config.yaml
n_layer: 8
n_experts: 16
experts_per_token: 2
d_expert: 224
activation: "squared_relu"
router_score: "softmax"
balance_loss: 0.0118
init_std_router: 0.0271
norm: "layernorm"
optimizer: "muon_variant"
lr: 0.0105
batch_tokens: 32768
steps: 7297
dataset: "wikipedia_en"
Below are experts of layer 4 (counted from 0) of a mixture-of-experts language model. Rows are named router (the router's row for the expert), up (a neuron's input weights, with its number) and show model dimensions 0-127. Each number is 128 + 32 x the weight over its row's rms, rounded and kept within 0 to 255. Numbers have three digits each.
After each expert's rows: "comes after" lists some tokens at least twice as common just before its tokens as in all text. This comes from a sample of Wikipedia text that the model never trained on. Tokens count by the router's weight.

# expert 2
router:094101155131106136099128092098184110150194147139132151070139130173140129122164187110153156187177186076158034118200063085135112155111138104096196147143149110147137178172154085155137145130127125143221187137108189074127148165157107135148116048120171196128091135150121130119145135153175108138142139075155151142138088161163147139098156105170153147176150135090068082136098172154134091133180
up0:062146131185117109122182105142105129135048068140124101151161097148167107113155167113088099169087128153118124132147160101121117121085028134115134171095121061176128118189103152153129137124117140172056117132047126156155103103115066135102123105139133140146151092137125146128114092142145144148133126150108126113087162143099085124098145150098128146190101120115121169061172183146179124181060
up1:170114175188108176131147063128122144135121062189180153136128083145188137147105104159186148154140128159118077117137065092106103107090112111155158169149164159109151095198086089106178150151090173147108095128108134111129123149110126178177096111133139093142117170126172075145102138116074105130103118118124147126065157144170154134139146092149159143168203117156116125073171096147132091185138
up2:077163060083171153091121134149099115119139104170176129100104106097131107173120102078115070155190054139181117146168161142139108176108167114144097127162123123108146144169102121131075143144170148109064110160121181153110124154145118117147076076186159102125072182122147089094126135120138123145151169143055161155178116128123161127125146122105136129128158096114120145152077121118183134182078
up3:160118138064045155146152162109107182137102115082145109114154094118102130067054162141138139116131149124128129107125175173077169115183148113128063146119079124129111114166089108153139090141113137142138127112101121180094117088119140146121172097134027198156131083165133172131117118166132083157085101139120105105108128087084138067113174148101109146154179182083143127146113152132146117109090
up4:082145128133117122134187073129183142109124106185122075139111162114072154104093115142121146148150166102081156144114144142157091096168034079137177148157156120088180134200145058196127082137121122127147128122164152084167146107100088132131150130086139147129160112148132215169055119127133112115158092106159123182148089081121097138131122091088163190166180108127153074103096088090137091181124
up5:186140100107109087140141134113101160123135094123180090083084052090135129103125141099116107142063157087127195090117111109105177142154108131133083211153157115142071138109104121179153099096189090173061124120173106111143115135113120154164161142073169080119142154122179146142099148126141063083158117101126156155139170144074156162071157122113117073131103131161125131139140137181150129113123
up6:106113150090089087068094136141119110157163094156120127133138097095099104112164110124144109212139135125183163149090096165172108124059112131136180096114149185074107122135139126124110133101139103192107107093164098136124110083166167091111132151164178115082183129081162117111110104153170114144145163174100195099167146200136104164188106132141101184083157087062097150078171067135140128160130
up7:083103158127163112097050139084191101056141140153129170176120134121101168091143123134164089099098125110175124139232098097098142170133140139164134101135112109130039129153141084113110148133152124140155094135068166106148193134109064144140123154093137131113154106165173106113131093111150148143142131121187095168158176177115112142067103144189124154078111175128164118149154170176189107108119
up8:112117089041056108137154119133132138124186051144117180153102133127102098128144192130176133082112078140111175178085114122143108073065086112152124115117090157132159068076079123099073123129101146144172195141146116179125102174108158116135050077121101119150117140105082141165146136121083135141194135090095133137158066212098171102122132083124129111163149100174150124168168144103155131132142
up9:155057149151107044107126137049120167169082173155110104098112130117107122131124122095161124140163143126065166116049133085186099107179134107090082112110171167168162154156119163072095119111140160200147180129149156136120120116194152126089130118168172110101149063140155097157131147157158053190129180121116104132189132156174144126155182078133136078156136175123124074151133100108163129083081
up10:118121134183103187088105129132117177079216061116154172076125152113116151135110145088155204200159127077112084126166165122115158063102116172118155120168072069085162189205131107090119157221120141132136085139098133093076132156110129102090126116099158138093090115102150100123123143085177123110186147092179110112076112128123096175100131174183099151129153106155084117131113144124145052085134
up11:082124141088102161146152113114169103102121170144160127132119154086183192089160071165165128095156118174107077073129136140104172099148176149096111166112088063126130205138124130120111161140160128119098123161155170079112074112149147105086169153123120133134154117131186123123129124148115106083206127149140122156143128085089114146154131093152082086148100180117136153127144051154085121166180
up12:100148140087103107092099107117135087138163091153119120088169099097216143128159128145123080201087133134139073128131064110124139144129167152180153174108083110117192197155157118146138063044123123129133137121148138119163139196026132151137103068143087138103145097134125157103161140087069135083142121143146190132120158115169145082090159216138084120171116108085167141129117136182110135142133
up13:077134107144105164170100144164111102178119139107129099155126145142142146094167089130110150115123110133087160127098159095111069129129164113123124186094175093147133063119155172151161158159122128120136139144152134163080140120148095156151165166102102169130149097163160104150123121121166153131100106020117117126114122147165115106111175053106190185124125148138122148093110166100125079131145
up14:073145154109054167088085139157121131145111078108150100163089138128126133160148123165108170146067161177194122126151123150157166125093195133162109085103147095214108169081100134125096094171141116108118073186052161098157160132113100114125087129152103131188059091126181157131145098082086150165142183171164119074093163139197119092096087099151110135077115094124167090127134135103143156128058
up15:125123149144136161112103169216162147156116158090146121140122126169117145159108122128105120143125121140171167113174105054153144143091160093119114138094134180103179107098136036086162134129117101179101171091090085119090070142114151180142132137098115154075119147143138137151165105101183166093144160124059147147149105165154109080125143112167147121094215097141142079191113112098156123170134
up16:177171152164158148171082160118120112124177085135155131093147173101168126077149188130125154142083150130216176050113165116101101144115135158149105130110097146165147139113117104140133139089140134088190140110115133156187159131125163112168124094092180136152095109072094147079119125133104098126152088137127080114102135170150155163064153134106175148118154168130131101165162149035099143147081
up17:148092142098158097095133138153130166150157211091134167127175121115083169099164111119197149141120173191123038189159069136107122124120066104073099165104082110096189120148126160136115163151124155103187116154128065130155117100169171110118125161115122146144144117095152131130116113174171076063156093104125122126096133111123154120168173079134185162132028116123117127106084135152083107124102
up18:098167133184159129106127139137119116179084058115161160169097160126137058103067095051053131162122182134165106088171086115071133154168131111134101151089168161114072113066124085057158112154141124147118187158165151169094170064136103101128161172118089111171085133156184143114122082101133126137123076131098156131091137138129104086111170106125124130121121172077193134165135121154110105193104
up19:084067132117111129197164085130083139143075215126095070144093130143152128124159135122070156070083145144144180120109118066080133116120138149138147115166164159098135182143133129175170076101142151166131118164173148075143097168125147173209135116221158092150112101112118118129198114117110132052180088125140138174093142091175163148129110194185132123142132177193137128068154108108148096149175
comes after: "=", "\n\n", "\n", " =", "  ", "″"

# expert 5
router:131134144118110168093180155145106189148142108092126146104091087116097130116130169112175132140131128131095144141150140110180145083116080199117141169156133143158052128175065113163110187146131071161135118102195127132165117128136165075088126064095136107125075149125114115143196080161126075071157147073155121166111145131090151140103119110101136195190107162111111112205161106172125122169157
up0:054141088167198149144143098093147098122091096138114098091063178113108077136169173110119146120121114184183192130132130150076155098095154066104061174093097099093113168108134177157045122126033174131126148170158123167082087102115124112120165157118119103127041127139109130077144132097169140165130163117107096164121067095112147131121115079205130093155140148111084094147081090106150133133096
up1:111127178092161135082171137111142069168085111171103151141105101151120153161217126079149147108108179125082104119128098121182118181118075090141099185135166129170108160139181177118154123133160093178146200159139156080113061130104107126121117178187080134126073135110128169112113080146182140103122142032079122111116149101095118121172124075109168129113079170138149147174123116165120092152140
up2:169097131121125183056145141125014154111153088130114118154144133175148104035105109140108109170124142121143135088109160111127070102057219150125111128081120112128123133140135157158153100138181138161136109165110145150127160106153160112130160139110110160114113189149118184152139110175100145133131072126136111098147071111141108168155141118121114090111108179113083181064096110118039105147154
up3:117125159161131151158190136130153124117135132098092142135089072107141160184130147165110111158122112153110147183127184094140088125176130117115125123086135125142100125115178126144158124180109144127039122141078103147112084118139177150154167158099156041108114090137114154145112153159114135138105114146146156087161115111077163083114169143125103163121112175108194153105103112176108119117125
up4:130091079123129124084087112123152190174121123103131132092182180149121146148109137086156088124160139150120116103195130067179110115121148180233140110128101127107128142121117146107121130113056104127135111069217116106158136113127152178106135197092097111143126106075089100134146080164153077143130169133113189115148171123132133125119139147147161170095080133141110114158086099165114188152085
up5:150173142097182132141130131142140182132150111140140127128167159147066118067155204112132154145061116201174116081102162105115175184134186114185112161157071139123114160070024137184185151158123126117148086126175070128141108164102158160087107105142145112099085120132186052163136166068100076066142126126142131148113097144131129170178108136072114140127104163107142089103125033112132081079100
up6:137097092113123116085125160101139084125101134140123110115144186161128182143147139090158149149066141094113116107141137175152135116179083183159076126117121154136118133099107097123152145101142128154081098123155122138141158122147188108111141057137160101097105137171167163170096138096113110104156149117104163102092150156119099112131082167121107149100156103105162104131107154110110089174198
up7:158129200106138144118194199131096146201138125126153110087148128170165154117124136070127116147158139159092121086091118107103174184157131095082089116093131162134113153163123106122140140192142104154068122156157080124069179140146141059106141137121127137086092017158120093146068118142158138109135140167142112117197168049138130136175159113139106155110141119155119138123121095106138114142108
up8:046099103109116093198118153107113101081157153165167119147087091154107094153051108098116080116070086117143123117101096135140178138078170130138138186155178175100125113098112123132086068128132182166103170122101199122141078137115108175119119106134162099129115124100160113121084142132113143129134135070150127175126129136116178145088131118081122133083102129127100075160103081116183082128069
up9:126142219157172133148167113098050124125099111138098121134109121096110166141131140125115144173165163153150117106202113174136105118169086053178112107085172123169135121161105139160078108128151121189094099145134140160187109099068127080125138086108102134100094180145069101124118128096144108083123120074161184127110132146170147199151111136071083125122067196078143102089147109123151099084088
up10:105169140138160157162151135109136086185116200129152124183146146116139114162137188139132182104154134095150146116170117153098104066140100140135139125146144219101145185149093198145139166107107156203159150113166105090152118144117135035103150086111115081174111144165103101092089128152088156160155155148084116093124128095093162151135138162053164131121100154118103095116112104094136146036094
up11:132145165125175089098159107172118115151177072120066121135143169080120109160168172076073192167143168110150107152218152102093142155112188146072119126177098119199159139117141105114147140128125129134162172109163143142149132165108147148161139054104094121140101089162117104155122177153156125103155082119148142076132157149106160136112142140123170167211119149170090136161104144170145116159154
up12:126155088170110114142130137121104114180125106115051144149172104053143109053140160110153145167143134144093136113168148133129139142097087141107182159046106192156147162168139137075153117102128162097131097080201171122162090143130153132184176149108136111096138109177091101108102142151116072136136162141118131187107118015143117126131167079098125186131118160139136124097084119111125125174125
up13:136169121138136138130098111116111153120111143162182124089084122136168118154148162144141059174161145118126100062112124080178094111073095160122147128159141121115154139103100155131144179169152189081135085121085151157114121171108162146152138110145183154114095078125152114175114148133180087115180128114151155172151114145165142083061136069116088116129133064098090145147147151149117111099133
up14:174160088122094179167104124162186158104129145099106066124093148110163148118176134140124130122088047127147055154172104125220161138108169099131088142132086108100073153170169120118046146075173098097153199140108093136097130134140156162065134082089132168143184116119156084155092081064160083142119141071136122137133142121106091122093087131125178169113164143126159096151105077088147090121125
up15:165101124109110085180114123116215106153111147118130152102115112167122125079137132117142162093116170138085066198126077162146091058093164127109096153095106089078139117130068106163189083118140167193122172115105195161119132104129113155116056122109144123192125127105127153159095145106130134126111154174156162089165079124127099147127139126117120131101111086151174086200145186139140134099085
up16:158168072122082181100155155119095125090098074127156113162076139142087064144099197140171158150148115170097099075127146116162134185142134134092129116090149112106162178126113118115120151106145202152173123154175099139140076115145144114148118090155114137128113077118180139089107166174123157106100158137105153160153153120110121118122111153172139163105115122140129057118125086140127114142102
up17:153155083092122139185166156167142193111150137134092125130122143154185144090139113092166091112110151144112120135154157120162093135149128180123148151121116161144137158151137115128101123156119131133112132128140091158026172124166119075115121101130156143167120098133219101083074114102095134186117110101115098123216124116132146131073143148136116185132118113097116107185169102110114129141107
up18:105142093141179133113129142200107146090085125160133111158161118136119087065101122173146177132147121149127116155128152100119155205109139126153129117108101126149105086161118183077167104142116096150090122167144119138144179135126136177076145109093118077116160130123162147178126144118086122138114134151105143150144049128132080102101111136092153109141101161145123107121161116131102117111104
up19:162113132180161098121084142147115092127131157144092109146139106104079105118143140104071128125156172141162081101130135118230106079132184066136176118144138158078083159091146132111089180120172095112101148118113116196160127168158174133124126098136151122090094171166068137140162049115108160140124099064130169179138175145152127084172122095114129146180147119126153088190103191096123150161108
comes after: "\n", ")", "\"", "\n ", " name", " season"

# expert 3
router:091109174090111114064145090149148132095205140151119140129147066081172128122121041132064153134150183120110055116125184101133130129117148106164168175093136124157118110201164056177101162101137090174109102179183103080095178086136135143059124072212111150047089139141114107187118109156113122105125120111176163161165103117182088080125159146161166152116123167152127100103154138134125138111155
up0:123126171103158160111176136080184152111115158117153108119145146121128101134180115146134186143156142160195080121139082134134208185069238106125099164100124164110165167141080143162129120163141104113148163199097129134142161085185131126115113192158081098157093171141126110148088118160103146162173101117140172103115181111147129124101179121127119189117162118058127086119134120143083167120094
up1:106096101098145086122108112102113129156140098191095126139121140153160072167140129137132109165089136060100146147129116077095100160169105164146127089150142082171140145132118111177158052126048164119065103150097158116091107143109091101136076126112131182208079097094148114120177108161160087143113061136120060092132104112098144141129133108125142113084154145136153134139105113154196095153138
up2:118184128141123123151079171157094123189142137147120100153130109116132140087131168187105122165124148143126115149115134122146114119206104183108162124100075074168155127130098102110158179097142145138120141167159115152146105081082114147092124087144099095160148134079137121106131149093117176122099096096138084115115121147149185099172144152150158154209145110107076104113095090130148077104143
up3:146133088089106134172089126128124110141139113098083098144140116109155135115090183145169106128183077187161138173181172038090124095099138124163116109170113141137130129188133130134140134098139125147098120100138171057092136122157151125154110089137129123117131206159166192120093100088114101081082144105103142096152122147151107116133197180174094105119081127136159173140142111169152096066136
up4:150079193128110157138078116141193128165121181119137184150113125076131116144040128109134197137091091132144162072154143137129168127152154123071137059112150144139154153204145200127109139142150114096122096126156122123083127169119087100144167166170127061136166170168109103134149142148102148088094130127144146129102080079095130119082180050113137101119095106141118121108121180144135114156097
up5:123120101111129109101157173152140166127135104182111129111141142145098119097089150136179131122073128156142104162095097098162085147060134076168100118137102136118130100178090140116112120151108096099143109081197124178174167143138110102141169150125123137165164131179125130183170163139151084144115100117162124038103102137128104153174121114162126138122137052122152175106069094118197186154184
up6:091099140151150192131151129058148056110120122161117132044096142187127145093071080129169113197145160095097123156128147150116076051156183144102117160060119180088118153109123147142143140120133162136087118135141165154121122127117093117123131092092022133121141093111105111112074116190172159139138078077092118115155103168105122058164114172077153094116103129153125132117137131137155132162121
up7:079198164159134123064151122100131117123138120197185106139108087078106184126188168097133088121136122137109191132130082116137161142113122173071093110188131194119165141135146153133165101153103068150133110222137045074097106113112119125103104093163135115108135177088187158140151090149131128102152136158119148182146125137203100111103148139115126102153059119155060072127099115124119133114134
up8:146155115142111162124115107112146084123046143206115117088055138101156109137118107134184092149068148113124126216152140109168171143152112063134125117110170098131088173218177128157150130140133180125122103189153106169126107102128125125141092109131138071115159204138160095110156131116113107120164107097092117163140127153151086131158119140118100128100130149088148101111189188169058085138158
up9:115187087106104097190098071099104135097134108156133124123202113150165124076148134130110140121133093136111122135130139146102139125077101126082127123141091132165122170200118134086158121117091151150152215086142147140066167139141080176147154100079162116078092157199117133149101060099137151098160173103097145145192067139175113146105114162132170137201165108140090116102162071150170113138146
up10:125149155138137136143131036147089134130129179133171162080215140075101151124160163162153145110177096145047137164126155109134076155149107169093146170135142073140172127194186153098088105156155135061129127079100158142058112122122181159124117141146130133199087149115119170146097159157131136109163134148134188137100136121165135154121172145105107172164072138185132143122108158144103099130161
up11:207170130155160086115154118133137141144143089148168149152085142085109110152137101144174146160138083124191181104132134123122117151125143104187119116134167125053190108135131092171103152142123148145121116163110161103159194140102208113103135127105124104121131123100171130114111097150077147170097105159131145142183145104130073129204123119062075074152107088171149143127126066131115167129114
up12:112174155157131098122132146097117117107164112141093137149101085097092068141118176120126114117143122135099152128136180081143133164096138105159124075145152152142114098114096099131119093085139071172131100175114122100125124133093195125080111144123145160145138147155129152148103105152097158195065147104146132186117083095147101117153084148103075108092120129133111154073158164124080065112121
up13:149129160157122115121090082062103160131107082110101158147122142112123149107179161150093122137129122094124114168086164159152121151203072094118110168149125146123112116137069112112162152160099170116121149151127127114208123164128129208135142121126121135094156100127135139121142115124090109084125133144118152161147052116136207078122113206093107129150133120168112106076093135166131125101153
up14:104163190113111162181101151116152188178164143158197193069175083117103102137143126123076072082116086137107108087155161110107078142105109077170135079107097132129149116157146129129125113167116141140184169129188094113126053110112089126118163119142117113073103144124141115113136086160107132137154120156113151157144118119181125211136150115104128198159114095150086105128122183113167143152134
up15:125102125165143068116106119125099132125184193107075143097097123073131150114167106136157167127145130136116157178132111124142107102142170155151110091122122125119134132124136158111143154066147161135132174140154160194087155086111065130119110101136124137190173143072161080103107166149114115125116169104088104119097095118083130123131154171101101137180121136172066125130111150153103130136111
up16:166083082139116133097140135145200130076098125112106181115127091154054157168104154093186140161103138160094096179144174155154056119166138091121137112159119189167122125196127179157130147098113159139061123144146072209113196098064099153132166175110141105145136111130130134156158143106127094119175079107046060084165068064111120053142083087077161124163163118162145161150137159125089149142107
up17:114140170149062114059136130084104137136132128162113177162130134107130128117124105128099168131175113156150122084130125106090113093099160169146128154130161112107131112156117123105115128136131209184141180099126144096164137024138122114129152184093152133073175173113158131122169138080133114138094144138183127148100174141143082155094147097098100135119125123081100137044134200116186101125178
up18:127081133087142177168124146134151115101120134087118154120103143126161151108058110101122142147110074129074049174195104142122098136133123116133179128126153132097108120145112152159072143152133103133119164150202162156156126105120048112061088117104070137160153090116197115136137127118139160130171120136163156190106207181175069139126113189154139162096127128068079147085084153115182096182109
up19:115144173173153145100164165147129156135172184167123107090138117156137133172106170136099132134102194081135175148037118187087130123119105148173108103119124142107095129159123130119128092121126161157060122089172128106131098137101205197118135183134145105203113135105134148096121138160136155088155098120175129105074108089079103154126149146160127098170149148135159126146099084168124101127099
comes after: " |", " the", " a", "|", " (", ";"

# expert 15
router:130151224154051160110116132122167096140168119139132206122075080145124119150154120053126103132199211133110130092150141129148172078155112168175095138133089124126098083125127133148128130124124122168123091120116108138081141142085106132162117191125154187148117147177111083159159078155133072122139139140151127210121071103095063184141144125085128129125094173110085043090116078136162147153151
up0:175139165140080153129133102091161125157162124112142180103133125123155098107134193100099118202104106100116160184157139073110171124106103168127114153095165079147107125142107100114145120095108087132135095130124176174116157137150133077163092127144168143161095092120089032126149160155179094119073083133089130145107121124172124138076114178107145173131203129114127094137106137121155128157091
up1:116170150108175097146162129149126108165146153143189161133170198102034133151130134103171049123099197115170108129171102151139141111092139174126122115111123117074119150092130148103109172152138149125065213083153120152085104099158130208077074053037160159107111124150187101143134068125151144093079123129144171098115141126073068144133115123151129143148154166145101153078150125104182145171091
up2:099170159125143180151123153071101152107088125134142170151171131088131119095203120171107040130182130152130129104170129098073130139127156182101156168113100186120131149173196129177146136120087098146100116183056140097109162163096174149155133164139135140099085131116093133104116110156150133108124157111128111118138105117139181068113068140160109136060121147082091104166139124136095051127158
up3:138164147145058137140136086140089150089188188098120093086183070134122169170099093136099027079124061125136156194118166171170152149130123119142115098182067154111136118205132155158152135138159154117165092111148187135127151094152129123090151096085118147132092125166095093131094089106108128198151100116090148145124092117119164122151101093173080129154132077174139080139053071188117122133154
up4:105197153142111167097085162123147180119090131190114160129075164154089141126114129121106093129102146121144109142158076122109166125126111074145153112114109118110125095165192181043130153097108153167155139159140159144122093140157124166111092113094158068073084143113141141085135107066121150159098146140142117087149109180125095139166114151087140126181105161117087134131139162106164164192156
up5:126066128144097140108113166124139122124115117180118073162119158121132072169094184183141113129151126125174075188100169224142112137134129134102144130054108152130104132104074111085075144171069148175079156156118177118135120160142083190167086106111147153132093173204148094139104123188125106111110064161142087075092122134139114137156113109164126150128044121144126133052111101170140114097103
up6:070148079157072133108097155161095104092136146146130154105158154149101138136109147129238146157160134064114130100153147077121138171138104123163122142101079146130089121075160098131085121168125111136070174122138136129117087150124123169122163145196088147183170095127052121077167099157162118104159123103126171191111101128180106145110098182134100135113183133178141105127180159095097152194126
up7:123184147087114102141161157108121129150138157164149127191112134138143129143119149099176151140121128104137166084108145119146112160146095137187098124106135123097130194163058099137098132111075159091138144049083091156161121132166135085096131146176143129142057184164111111182140113133114173127103106137134063077161113129148136142131110097158159116138119172209134119121102107091140054166161
up8:100164149141152071173137137078117131117138150150140130159130130112142147118140119050180128154134106103137131197115148101150161128120147101158183126155163096152129129084148123104121171145105154139137134087161125102154118098163120119066100212115156093134143122150122066139114106158207123121174117210187087125197123092129107103145134079102202126081119119092139115124145131120142208132167
up9:162160103133192149122116101151082104195141143150133144116074161119125136146121135104110153144158106139123178196131096117131115142129122127108115188156117119096165171159115105163125103167105075124145130214130113108155066124100138160180087109179182162140167188136190169128139139192121101099181137171062113132148102105119127149080112133113115114107152199070064088136127179090174149123119
up10:083183160167119152153146149100110148095158219131158158109140144105135120154164153176167132109140154096114169128102153167166106158126129180131118085153085117075050180125170120112148139144139168105173123187160165124114133160135143127138118103123178117169137165103100107079131154135091165113161179092133160183078109143145092119113117135157096121154157092143089164150205163166128116080148
up11:117140112086115160115084183114103116115133118125077159148121116077137051149116142072158164098110176141176103137158109112119161168095141135098155113100141115155101074152161165110091167102100198115101102176126159090148135154151133091141058147084161160083161147176147166136123100110175087100183103099133100186136151146088142115109180140153142083122128172130109131115122150105144107075139
up12:125191077127157123135108103111062210135113116141144107060098088095137108154084097140186134133082125033154126128127156137178134103067070212119128175133163129100146156160198157130100127135128127123121173139118094178098099129102150155132076115114172123114125103117139169109109128105204088123130186150094096173112101122149173100144131085136139168130161112144108100140081134172147084137157
up13:135171106129130110130122185087156112134140140108119170119107081094117136103120110136065086135183180142113116044146114129109103104112170143167059120081121089150080063134173117154131104105151091112168106147124155136095183173153119148133160165166108122131103118127120132129092126148151132086163159128126157147138087114137160145144147147118186092144151190128092099124166133112113101076161
up14:124173157139139077143165135150152131125095096158119139065151051124118150166184124196096196080095148074134113135124129120105124139091125123165108095084127181160106125126088092143149121177118167147140192101138115166119121088084152159147194143182124107087135067153091153155118148141163147135103082108110157141078123134118118142176140180139070132050082049112169121084203171117181058120161
up15:144115131128142119137116106145104067162141113155136105070082132113068137120117102150194153154158169159149128127163098126117129135144090175159160107129132074149147173130086112156183146092135176082101115114100070127160182163152059141137146171151048144118159169158138144135159090106150111111137165132169167154086074134131117078148125114169164161192128092087127120124116249075108163128109
up16:095146123078156165136109133113124115126156071139123102107153180124064173103125083115127059171148156127117149134103112107130066173081103095115103140170133135120125213121134184159083113090119130123161130036125097100126169135135128118126130120139124046096090128062130141139141125099137149043090179112151122102086101115160162137103122107148172099111093143140092150023138081110107142162136
up17:164136153131191118149164137177121197133092116182094169119158176128122137095119179143175079172165101071127174084083201127141143162155126170181156060109142139090120131101132156143155149089144112039119105072147135201157158106085128117178182191089099214127133144140093170086134047134071125100179136153169125085176070110179115071142117089100106113112144155114104118115170156097161124114156
up18:123092149147139175146167179141157148063133140141138130148138105094096101114140101089121131122144072084115111129176131138155086147157136129159071183156104096094132063180169197088104080117146111124151134115159108120048160144129145100106096058132126100113150080156102092138158158134071116110130174103152184161142122164093148138191090084140117176156067141151199084117107106169121165113192
up19:142082133149108192160158106164095166087142183140122188121113144143177187106132126113166148132156106173123143147079109126140114138200127168105056145145156142099106122185180055083106084114074078131130151158114122118079109186136109114089127139071122161182099103078138080136086145140137159082119102158174081120091045164156109094145144165114164150099063095132112132064134169105097092120171
comes after: "-", "|", " the", " a", " for", " with"

# expert 12
router:066116187135145089139166110145135159163150154186104091130088036122135084077088135136163127144162132151116147113123210146181114093091138162107181159118146085184074167128150162123176158126126085087113148168156128137136184108100188149045102120103151129117064114130143170170101109136126117093127163120150154168158106098074089152103133115136158125150101171154167110098120140120150112122141
up0:156111118149157134104206174127141173116131148159172119082165118158120126154119114151088128114131120000133151087139116108145154131113072142121151105172145148139063151117153113117159117146108098099127109123174097110102149127160136120101147124116144141137073124106111080186149178101116115130170090129122171123134149143156163220113075137116146147075130150074102137104110141125047118156149
up1:157089111131199119123124087116121187123155160073086081089101139084147096161106100125078126150179149157107146129147128083097191105184109111138184086154132184113156125196120116170123088103090095154138180167153109161124189147175138127152127117115090165155161104140099122135188081152090136163132120107189096122122082125145111120117112104126222105097116173164133168156103120094151134105200
up2:122123118150141113054133129117057126099158089080116143084098140123124105142146105100138143180096145126134153072156150107051129153117129121169220099155087199140118162055112120144089158159097121169120154143118162139110106061150149079141152083148141089126123073098165079118085125143138110134097057155147136130113119177124121139128100161179090151143109136077190131134107111097141124094105
up3:102151076126144076148151127116103182130097162130111121121133143191120072117085126101126118183085110130158125198201145164149171123126137174125120149178117093120085133187163131093161125141091126192128186153119110111176149158166103120147132085073086083110115087138146104171123066170130155101140120110098159172129105152116140106169185105153162088114130108116145102116071205125131108117107
up4:091055151159169106115088048159096124151103082162126141102189122151143111175147121109120137107111164153128099124168147081163121183127174141119068124065099183151180141084112119125107121119124139185170120138125092115102152128104177103167187184128108143105152084176083106133151145079106168126110158147098134130073121092162143080129082130139152161103125122114105110101109156224150085114140
up5:157126154139113113126164139107094106166149095098128108161107147153122115066144074109140141107057115141128101078074188085182192204107151101173129105143170139148090090142121099130119127106110126143067067088063165192132135095116156151123156165148134132138191167109176127106110117177112133084124126138152096123140135159119085164142117149097130122122143121168131108137102099077172094141109
up6:152124150179129136165072096153100152107110132136141113120109129123111108127135148131141152144105155144109140143131115124118111152094119137102109100055138077146157165124082102145191111144095100101150124184110138153111123173115083071141153093127175131117124157157106129089190153143173103147099131118118178119128070095127133091118100145134117160078087149084127115123126109148162100130153
up7:119181165147141122142136090168172129098124120125096163038134155129173140127094068160097150128165131119154115179156056139107097144105081175149130095120141134103075126149211102067162110082122131154112150136099166096128147070077123122123157059135120145147125075131113145134162169136115165047123164199255178130120107187174197157124091131082169151089114079117156151073122125178149124138095
up8:143122143124135150120135105114142139120208113103122136152080098149127093112106135117129083132141126094028105099117104159187147155138089186157211163076159151129156204083132097155152130125144109143112159094146145152143148150125164133109114077112156105086192095081069156109132147155134129138074140117104114162147186064177166123194097115132054120099149133109175130122082101128110117108107
up9:113149137156118118132155097119132083131151111133122093148098137176162190051105088061151192177139157104140079171145149096132172137143126163163096138138084128113137085116130163155174112130129101159119145099149095178122123119057125141175129090168159139152112201203110166205129154113093124102126150125148072198099146145066082168162125073128113155131145229091076097108104135167141142108105
up10:141091149047100134143079147119119189130147186071069153094113099142182164163165129143117111113167107113142081110099172085216115092119119109136181108089143147125127126109114145150106152067096141120172106168146145160119155122116073171127177143161108081131125196087130140105182096132162143051116118111142142176143109159157130151173088120100164107120127085181051138107083132188087140106191
up11:115170093151095169105163086133153166141135136168185156142142130105144093144160129143148096132125079101102098147064084114141103128122147119174082151102122110171148127147093114084122170157126166119170144191123130071109153140158176106155148171122095133100160119098113140166094152111177120069144111053123110078176120152156082106097141123123164127082123113113195171145101132108167114113126
up12:166141133146147108130124163098121128144095071131090111078145126097092096144117136194148149148100135138115102111125123091169107096109155076117169065090095190114127162146121135166133114127133113083125134170094172120122091187166152083114136108171107120087139122129104134121142139148085089131121084164103113131145052117148139161191158125168151163134141169143132132069058153141139168072076
up13:107133153090099127137146148122133121102129158142079088157110141173053139137134120159107143102155139153109077168202096106131159108119162125132147113216120134115077114183141156165127172090077130202089170135094135127165147089111126152100076125075119106089123095137165156132076135067106127154131184119077078147128114080146155106121135147124132148136126105182119056151140109135120112187178
up14:132156105133134115152135161087171089130102104186128139115134129107169161177054158108102195076169098128124151059170072082108154087084131154149075185126106125118117163129163120129129150158112149157133106129141068104145119120098110134146142107089144152160125115120057108170124137068131131122132126108168150204124170073100151102092143078089118090132153151110088106161088162150120158141087
up15:135069060083101093113165179152171142121124135067208130154135172140140140114103206140161155145161147095128126103214078075159144140101160198118135155144123121070149079139141116127150167083132143181117108077132159124128097141150183106167149136148083140131145115112095149088077145116164106174151074117101099146148117110209089142118111124099151143071149173158102176149130174096161090095124
up16:106168111098165145105156171130105132117147097131119123140089104093160090111125188139148110157095125142111120108123108099111138055171104146099165162129126086114126128137139141161172139171064159133103114094162163137104116051150099085153148175162163141050151103174151190105131160111094127131041081075156136143145103087152143136178070140158128132124196067215166115093158202163139178105131
up17:143103118171135122130154120121078121144108126107170150190112103130136122134076102080150100112073109164123173178166136158077183121105122151190170093123177185154158178119117113100128079143162109102101110121122162164113120127173167127110116128147123123063129134117110120086099093099118175123125123115099121110139116098129123141114154091157105094069116145152130075159102179069121121121142
up18:076137107165103110162090086105100089117126133151117091119209101083113123120168102199160128131135128151123227114123131113113101141118193143201127176086130124073073102165092154109140132149114137118054125107132164146111105172092142103132132096130070179166116063055143106119132144137161094124144126148181094139121095152102113123146130200047148160126092144168184134126143119166090082115156
up19:116155097161099056167125133097072173124118087165130117054091126130143117123137188136174065050139128109076132156151146153120137146134101145066080167087148131101125140108096156134171183144155132140124128115116110162097142134053148104129115134133161106114077155088161087102138102171158135114069195124142113147186100087211093090106128176094150085140123111145105183119110075113117162113195
comes after: " of", " the", "'", ".", " in", " for"